Experts of a small language model.
Experts: 160 experts in each of 9 layers, 64 GELU neurons an expert, 6 picks a token, a softmax router.
Training: a variant of Adam for the experts, 2866 steps.
Below are experts of layer 5 (counted from 0) of a mixture-of-experts language model. Rows are named router (the router's row for the expert), down (a neuron's output weights, with its number) and show model dimensions 0-127. Each number is 128 + 24 x the weight over its row's rms, rounded and kept within 0 to 255. Numbers have three digits each.
After each expert's rows: a language model's description of what the expert responds to. This comes from a sample of Wikipedia text that the model never trained on.

# expert 20
router:117121132142150123160127081132112113128171155131084118139157147142131126154145128162137105135100125120093121106163146176141098086113132134188098110132116133100124095104147069169138154085157145132136112146151157139088129086121124101148133119067143133111128163121130154110112118091093147106112129168149124134131135120123126095134139166166138136104193164126092105144117146151122154124129
down0:128170129140114117129086134139128140104143133083111086093131136128113170112120118150123162094149159144075176141163104146133145135159159144176148142138101129179114152143123111134135083091136125110149163146139105092161113111091108139145156106141151111104152116108108138125109115126115115115157148135131164117124096124156122101133186140119115154134183132163105103164129180158128103110151
What it handles: Plural noun endings. Plural endings and general nouns in descriptive prose, like products, badges, messages, lots, games, novel, aircraft.

# expert 11
router:113118097147141087165135134149111126104116150114109094153169180105113111121148148144149112148125140113083161086162121164170130100140110149151087103114116151128106099135136121166128127096168140102153117133153158157117128095139140104177093091113138081100170152126159120115076133081125151084112138116129118132136125134126142118143137121116125145114158163123128104149159172148164158113143
down0:130067170132114130167116113176139161096135128162135174098117105148105158113138148141148131133149126114120141135117090120081111152154145166127171135101134118132119134149165076134117136095128158125104151108142136115180142101131077140135153114096136120142147113143141117092134108162127163147129107102127142099136168139118139158143148178113162119120165097138123103100129087157083092111127
What it handles: Name-initial letters, hyphens. Single capital letters or short first pieces beginning surnames and given names in lists and tables, plus hyphens in Korean/Chinese names, e.g. Su-wei.

# expert 59
router:098103084150137091160151108140126130124147174089096097139146135134126133124137164151119097130126138099140150140159148129148115101111090147187124129098098164110118116100127114145150122129144148118137109151191151162125133081139149129139109109101159117119109146117173161098133166110077131111132170181145122108135159118081151093138090122168100148146123124118100118155145144151149143128114
down0:192151142098115120107106131108137077110114136150126159124102064062110129134158170104159118122125153104134156148126125136154135121134128126114128127108128135163085140146144111075125111110123149129151165114082159093123151126134128168136114123139130113116110127102135118162128116165133109100179089116141140129166148131107083139165131100123121158113110163108099178128154127109105126147174
What it handles: Common word stems. Stem pieces inside ordinary English words after an opening letter, such as superm-ark-et, dispro-port-ionately, N-ear-est, offic, cost.

# expert 14
router:116102128140155101160127124149112135134189153110133131143140130115106093148119122162125102137090130134099143091132105167161086091136125151159123092105129118098108113110137099151161147122169138090140108141154145136125127078147160139158136113069131133114110185110140126127115131087114148105114125137139108140135172123129130092133141177146123124090164180103127109170125190156125123107116
down0:135145144130171154119179101165150113132101107103117137123106156141174178113113085147121121112127095119129094157099132130118188145129132110138138114127140098101112162111158147127127137092092109111099136131112084108090146122137152114093164105112116123111138155098105146109108075121129150108108126113109104101107135165128170161064133095125136099135119142113154174129102176122115142132149
What it handles: Country and place names. Country, city and region names or their last pieces, often after in or of, like China, France, Costa Rica, Stuttgart.

# expert 26
router:106115140152115087156147123112123072147162157097111133133157159136118096149125128116129104172110148115079170117176107137149102124110101126134106118111120120090114113118139091146123142120176128119149103159161130163096142071113117099169112121131146098095152142135177141093119155088124161110114127148121137095131142092112119120165130159156118159136105145088122127134139154136169157090137
down0:145150082136153162150127137140144097119119100132139139163167157122128150091117131132139161154100140110155158121078072150128144066128142115133137133117155123087126092136132143136153137141115120095094108135104127132153157141129153126090134147100110139125125115159103108115056125097080102129116078127154139132124128139141135103108172100158187158159132134150142074090127116122144137120126
What it handles: Adverb and participle suffixes. Suffixes ly, ated, ally and similar, plus the minute sign in coordinates and verbs like began, as in Beverly, monthly, Related.

# expert 50
router:085124117143121114146140083143083124122135118097099105126128166123123092142119137144141115167113164095075163096141153176144113081117127123176085122098111133134129118094178104137115153090175148134154124113149132167125142106135130107142109105084128120109117150111144131135148145102084194113119170157118131083139126119123136073146146155139123140103152139120110120138143155147139136142151
down0:129075123162124122164094155102144135137165122117119141119107143109142153140170126100131149165099120144139093097109130106141091134170124111125133141135138126105103144139098185171148132131139143105130107139111070108130111073054105098132137139129153106163116125084097127084141154191135096132114137143157132141128099110136166109107138144144158122134156098135151113139106157137132110157129
What it handles: Verb stems and participles. Verb stems and participle forms in prose, like based, played, perform, keep-ing, garner-ing, reflect-ing, construct.

# expert 43
router:130096140146145116124167095159137116166165160108121108167167134134140095170149141106111118165100157141102138098131168117151117116132129118132135112103094135136104137088151125168130135090137180110159093156163141149140140124141182122161091109130119116109150142104155141105121118080125143136121152152159116112132140120131134129163107190154104166104149136121123116158139164154150148078162
down0:126099089123114115143175095150109090156134175110134125065140127124130109101141134161128080151159128128090173094134113127166125086128116142116141139143136154114095117106108084168119147128163162107126123119137141113118142134104138106105118079102157142135128132141163155120125179128170109146123131132152154076136140109127113104123123114179134165113131138166130126124109145147129193086129
What it handles: As, plural endings, stat labels. The word As at clause starts, plural or adverbial endings like -ards, -ings, -ers, and row labels in stat tables like Overall, Time.

# expert 8
router:144110126196154104156139118123077114121159126101125106110102132128113104154124137149132105184102137097101155129126111133136087141128125120161125110100122148122100111119123134176136138097160151112146139159172148147121138082119174118139137123090104110098140144075174128116103159089144154098141136131161122137131141124114129090169128142136124156113132164125108104154142163147176186102127
down0:143159149134166155141095137077171148132122116110125160141098098145155142095111117134079127143129096143108166164150092151155190098112089110148150125117170130131133149100086146128115127141162102151141140164128102111171128125112134174102179109096091118141149120110136113129052108132117108120108151147107117120143115117138101119141142108123140117118142101136100156141124105097096128148104
What it handles: Mid-word pieces, star ratings. Word pieces inside names and titles, often in tables or Thai text, like Star Half star ratings, Zephyr, Promises.

# expert 35
router:123075117146118119127145125144115088124147150092106132126164141123110112162133154142145101125105118106102153121143150151136126080136142142128138100107103157123126105133118098165147128117163119102146108160142141153138136108173148131170101109118172100119128175100162124113077133099100126115088111130143077150152117119122137082151114160150090120122159163092099125155121151189162148082131
down0:124106136170140125128141100126148087138142109114108107131134136123115128105120130127119105147130150133117172133115152149157090125080136100155122130122082180086094122056088123129169120125147127126132111137129142155155151117104144131143104094103160134151139132153141165075109126106107107102080149159099094114164147125120164117158141139162102153110129155100139088117135186146141176122132
What it handles: Film and television terms. Words about film, TV, episodes and media in filmographies and episode tables, such as episode, television, Actor, in the.

# expert 27
router:095125121143133086133123117143098081107146158102138096130177150139119093153153117158132124130099138120109126075149114196156088095142101131156131127104133169126081076128137102136165130123162138101130091164146165145117144093133147117169125114089157106088124150125150127111109140079115145100116136154144153119121154118115124076161114134146130127112161172129125118125135160145148124125119
down0:122098140155146095142116134167099140142104157131124115089128153139129123147128119116059115144119113140141118122115088142109137097160130154139103154128176120132166122133125127058117128155139096118136136081120131096134126122141107164122098102148142117114073150153149123093079117114144134074127135116123151072097141098141143157113070140143130128104125139100120114202128154118129123139156
What it handles: Place-name descriptors. Capitalised descriptive words that start or build place and institution names: New, Green, Royal, Mount, River, Lake, High, as in Mount Kiso, Lake Hope.

# expert 39
router:091100118134127059162114140151121111138145163126104101155157135102138102149152113143150068150127169103106147106149146168128124111104117124138094125128133149115106142118154145142129190081144139109151128146189130132153148117121146112160122099097115103119114165115137123106111186090104124096079137122142139088132130132147144107145122154130134111092136130130123116134170168152160141127172
down0:148130131159146107088117089081130133157152168141117108148153148135102131129139155111102105141132155146112113126110136130136101169146133100106135117141087089191126136109145154121159090158147109120102156161124153093136090140115179163139123181165145132099145159105132145118178111122138128108124116152078102132165077117155106109129130138125144135175145140129145115150109085136154131113101
What it handles: Mid-name syllables. Middle syllables of surnames and proper names, often Slavic or foreign in sports and music tables, such as Kir-its-is, Nar-ent-a, and names like Mac, Pat, Fred.

# expert 36
router:099116119148132107149143112125103136131172151134103120180141141113118117132129148143147104172150133097109140100158129136141121087116133137140121117129079155113125111085161085151127152110141178123178129127168134153075122079136141092184108106104152127132117130093148150114106140120081150072113182178134118101141131129097166132155134134133121153135124144119111127140165144141150134145168
down0:101148119124155096181127165124132101112115151115141105101110125081146172083103120122111137111146121131111117185157141146124106085161143126078107132114148151127137147145152115120084114149120144086129180147147092158124112131074098153123122138107138110142126135106149120100122125149120094130119095150134150133132084171129138116183116082106153124116141141142137126129143173125113062137147
What it handles: Verb stems and participles. Verb stems and past participles in narrative prose, often split pieces, e.g. h-anded over, fl-own, worked, taken, direct-ed.

# expert 3
router:129091076146167101148121107169106123125121113100110102147144142104128108136117129159152101133125129104092134104143129154171094131076120140151122116082093146113134094108140099155160158125151141072142134120157161144113146079136134151158125106086131122090140152117154148112127158087114154079123129153125138101153142124130135122154108146154110144113143148112134081152194168122138138112153
down0:121102109107164160165129129125125094127052087141132110123131081130113127108142142143135139091143125114164125125128087130142134116144097124150176087135138142100163118176134146146170133168085100113137095099127131138105152134119131154101124099139120146097115149128112105082109114189133126124124149123162156110150122108113136118152178148164180140131166142179142116133160128146102137121125
What it handles: Romance-language name pieces. Word pieces and particles inside French, Spanish, Portuguese and German names and titles, such as Éco-le, de la, Jean, Casa de Pilatos.

# expert 34
router:150102121159115079171148120148113126156140124145121131142141123132090127146140129111124123166116158119074139103134130137119087104092106150161114106073101155126111141107177098159117147067157164120138135134155137143106138096160146135149108113111133135099150158091144144089119130090108133105099131141124108098114158074084157111109098145123111147111148170131096134128144152160164155110121
down0:135149138095110108119133126112163137124142166105142090102107094134136125106119127098169076158095155190136050181131110126120132123121131144117095073122159142124102090087112127095106119146154141144149167178115138107149134136163141149103123128124120144141143085105159108130108123111131140148132162105122073140151098106094147122139150132132101132110163144130123103130116115149096152136142
What it handles: Elections and institutions. Nouns and verbs from politics, law and elections, such as Senate, Commission, election, was held, ruled, often in election result articles.

# expert 7
router:143109098134120072146140133144115062133164123100126115128146134093091123136131164125131092130074158108062118140125159126164103090093115161133138098114128145127108112101160107146147144130146145140134118142142114177103146107175151144151111116110128139117127142112154150100109123079114136124119142169112127116174138105091155124134112139158082146104147138109125100153128153172145181114131
down1:091124153093159142104142127160130120138117111102146112122141139097137158123103130119098123131103094094105102166126078159166122107154104148104110124133146085121091132142158171142131163120123093148088101132099085136126082101067135114123111167155094125118113153115153126160143122173150118122135140159120152149112136135114134162166129120136180131137126059139127129143096097132134168133137
What it handles: Mid-word letter pieces. Single-letter or short pieces inside words, especially the e in Receiving in football stat tables; also pipes, "Hans-Georg", "Rwanda", "vineyards".

# expert 53
router:102105128130172108134138114145120129129168143112082120143139144138110088137131134149150104160118147094078149102158150166143096116130118114160132113136113151144073134110113083145156158119150162124117102150166172112123140089136114126153145109099157107116135176104141134095084115083110115096134143131169139131135160109117122094148115184147132146147193157137123127149134153152161133098128
down1:150138128123091077144136175171153100109105125121142069098072105142181120157147126097150128127114136114131117103132128153126145151164133162133149179097091126172101135144141146116143111142140130094156148164113100134108118135109161185160086140122122139153121157145146163115132125112110133152104133090126167155111160123141109150145090163156124165151110155126108131145126163142132135137134
What it handles: Roles and agent nouns. Role nouns and agent endings for people and institutions, especially sports staff, such as back, coach, player, Crafts-man, rob-ber.

# expert 23
router:105079102143145079120166127126130131148152166104129106141153125137111121156121162128120121146115124139117169105130160140136080141088136108154125115116143160107079114097130103151132129099148128123131130156224123137142146083135156141113109093098139073107132150133150156091133129108140113116089145146131107102148158092095159117148110140130104158097101125108132086153148153143140141101120
down0:125127135135106176099161102130132110131147145101092173093134107125098104136121077131120135104132144112131115117142125142104127103117133167101128115129123129177123116108060155132165132123163154138132191124121108138101127151126106137085136133108123160099118152146108148113133132140146137075149108162109115137108148109143175139106077145131120098077107184126123149100100136131109160169087
What it handles: Mid-word syllables. Middle syllables of ordinary long words, often scientific or geographic text, such as Neigh-bour-ing, pol-yn-omials, aut-hen-ticity, e-lev-ators.

# expert 51
router:128107089129132121173119134165129105141148152115109116166145159123111091177131139123163081176107137081105142132118136149147108135084100125137127115133143144093111131086136129121127147103159155098113109142172145153141149096104120125132140100090128080134139147095166139094103154107124149089076138123123113085116130122130156108169114134110148160107155157118147102156131175130167140104158
down0:148121108127081104121135101119089174123134163135100101132189150134154132135173125116119140142126137118138111152121125132161128133159100139118123121118158132134116118144123107096111119087144146173160113139136107119118114118167154100133110127086111106133179154163117155112111105164134147086116153093078122154151116085108139129109122149174098147110128104129132103097092169166094149101184
What it handles: Suffixes ist and ism. Suffix and middle pieces such as ist, ism, ian, er in names and nationality or religion words, as in Magistrate, Christ, Haitian, Jew.

# expert 22
router:110122110131152098128147124185100106148149174099118100123184140108104097140153166123129118143122128113115172111148139158161126126094097139168130134101112172130106076127134147156157114119149136097151112154173123144138142100155157122132115093111132097128120156130154148083117161106109158145115193147154124105148108103087152123163099134162107119113121145106112131140150169163140128135150
down0:105127139124129134110114137134127140133133123121113191129130143158155118097127147087133085117084111101108083145163146165080148139167108109166091129092146189118109126093126087151144095141139106163136160132141107146132150151136110151117132067099126140141132131160161058116140085093106133133153092120095086132130147156132126134123144119121090110144137112131149113139125132126175121135136
What it handles: Compass and place names. Compass words and opening word pieces of place names, such as South, northern, east, Pan, Mad, Amaz, often in geographic text.

# expert 15
router:125129105135143110134143113148107141136119137126096100131168155105116059152151128121142127129114139105082130093149153145165084123143084152172144117103113137122091120128146096158114156104147146114139115147153160130104144086141140116157116110106123097059134152109167150129101154088137148117125119135167124110123150124132105086149128137121136183096170177147111117136132167160145160114157
down0:078137132140122107069180124133113118118121120125108103122163138116134095142133138159110106145127130136105140114133159147144114084097069154151146114137125153110110092138152094118104160107117164107156106169148136177110170103153100116132082113114094133094139109117131116127104185101106125112134163140164120121101148114109117118152142150138109174108134148116122167136174156139177118102117
What it handles: Single capital letters. Single capital letters and short capitalised name starts, above all group letters in sports tables (Group B, Group A) and words like San, Mar, Sh.

# expert 33
router:119116098140136114167149105134091123134160133096112068155146165107106111144155137140182114143095140089113122114119174175177120136111106141161113103120133125105133124106125125143135140110160131111152110144149154146108127105158135086184114127113126095107173163124138138114095132095107153106117171130125117088125150137104130110154104144153135144112154169125112114188152146158144142089158
down0:156125145092102158136147147127175108092109091144121112125140122152131162109107138161142156134102167133122093140129097136123146170152134159122131096169102155163143110157131194148171179133062158152100141123129105142124145122118084144121139099163143146098126158111114130128106130132118117108140181148114137130177125142157136096128129114105146153127149160168184128114134141138125144135132
What it handles: Apostrophes and quotes. Apostrophes, possessive 's and quotation marks after names or inside contractions, plus his and her, as in Canberra's, didn't, Olympiacos'.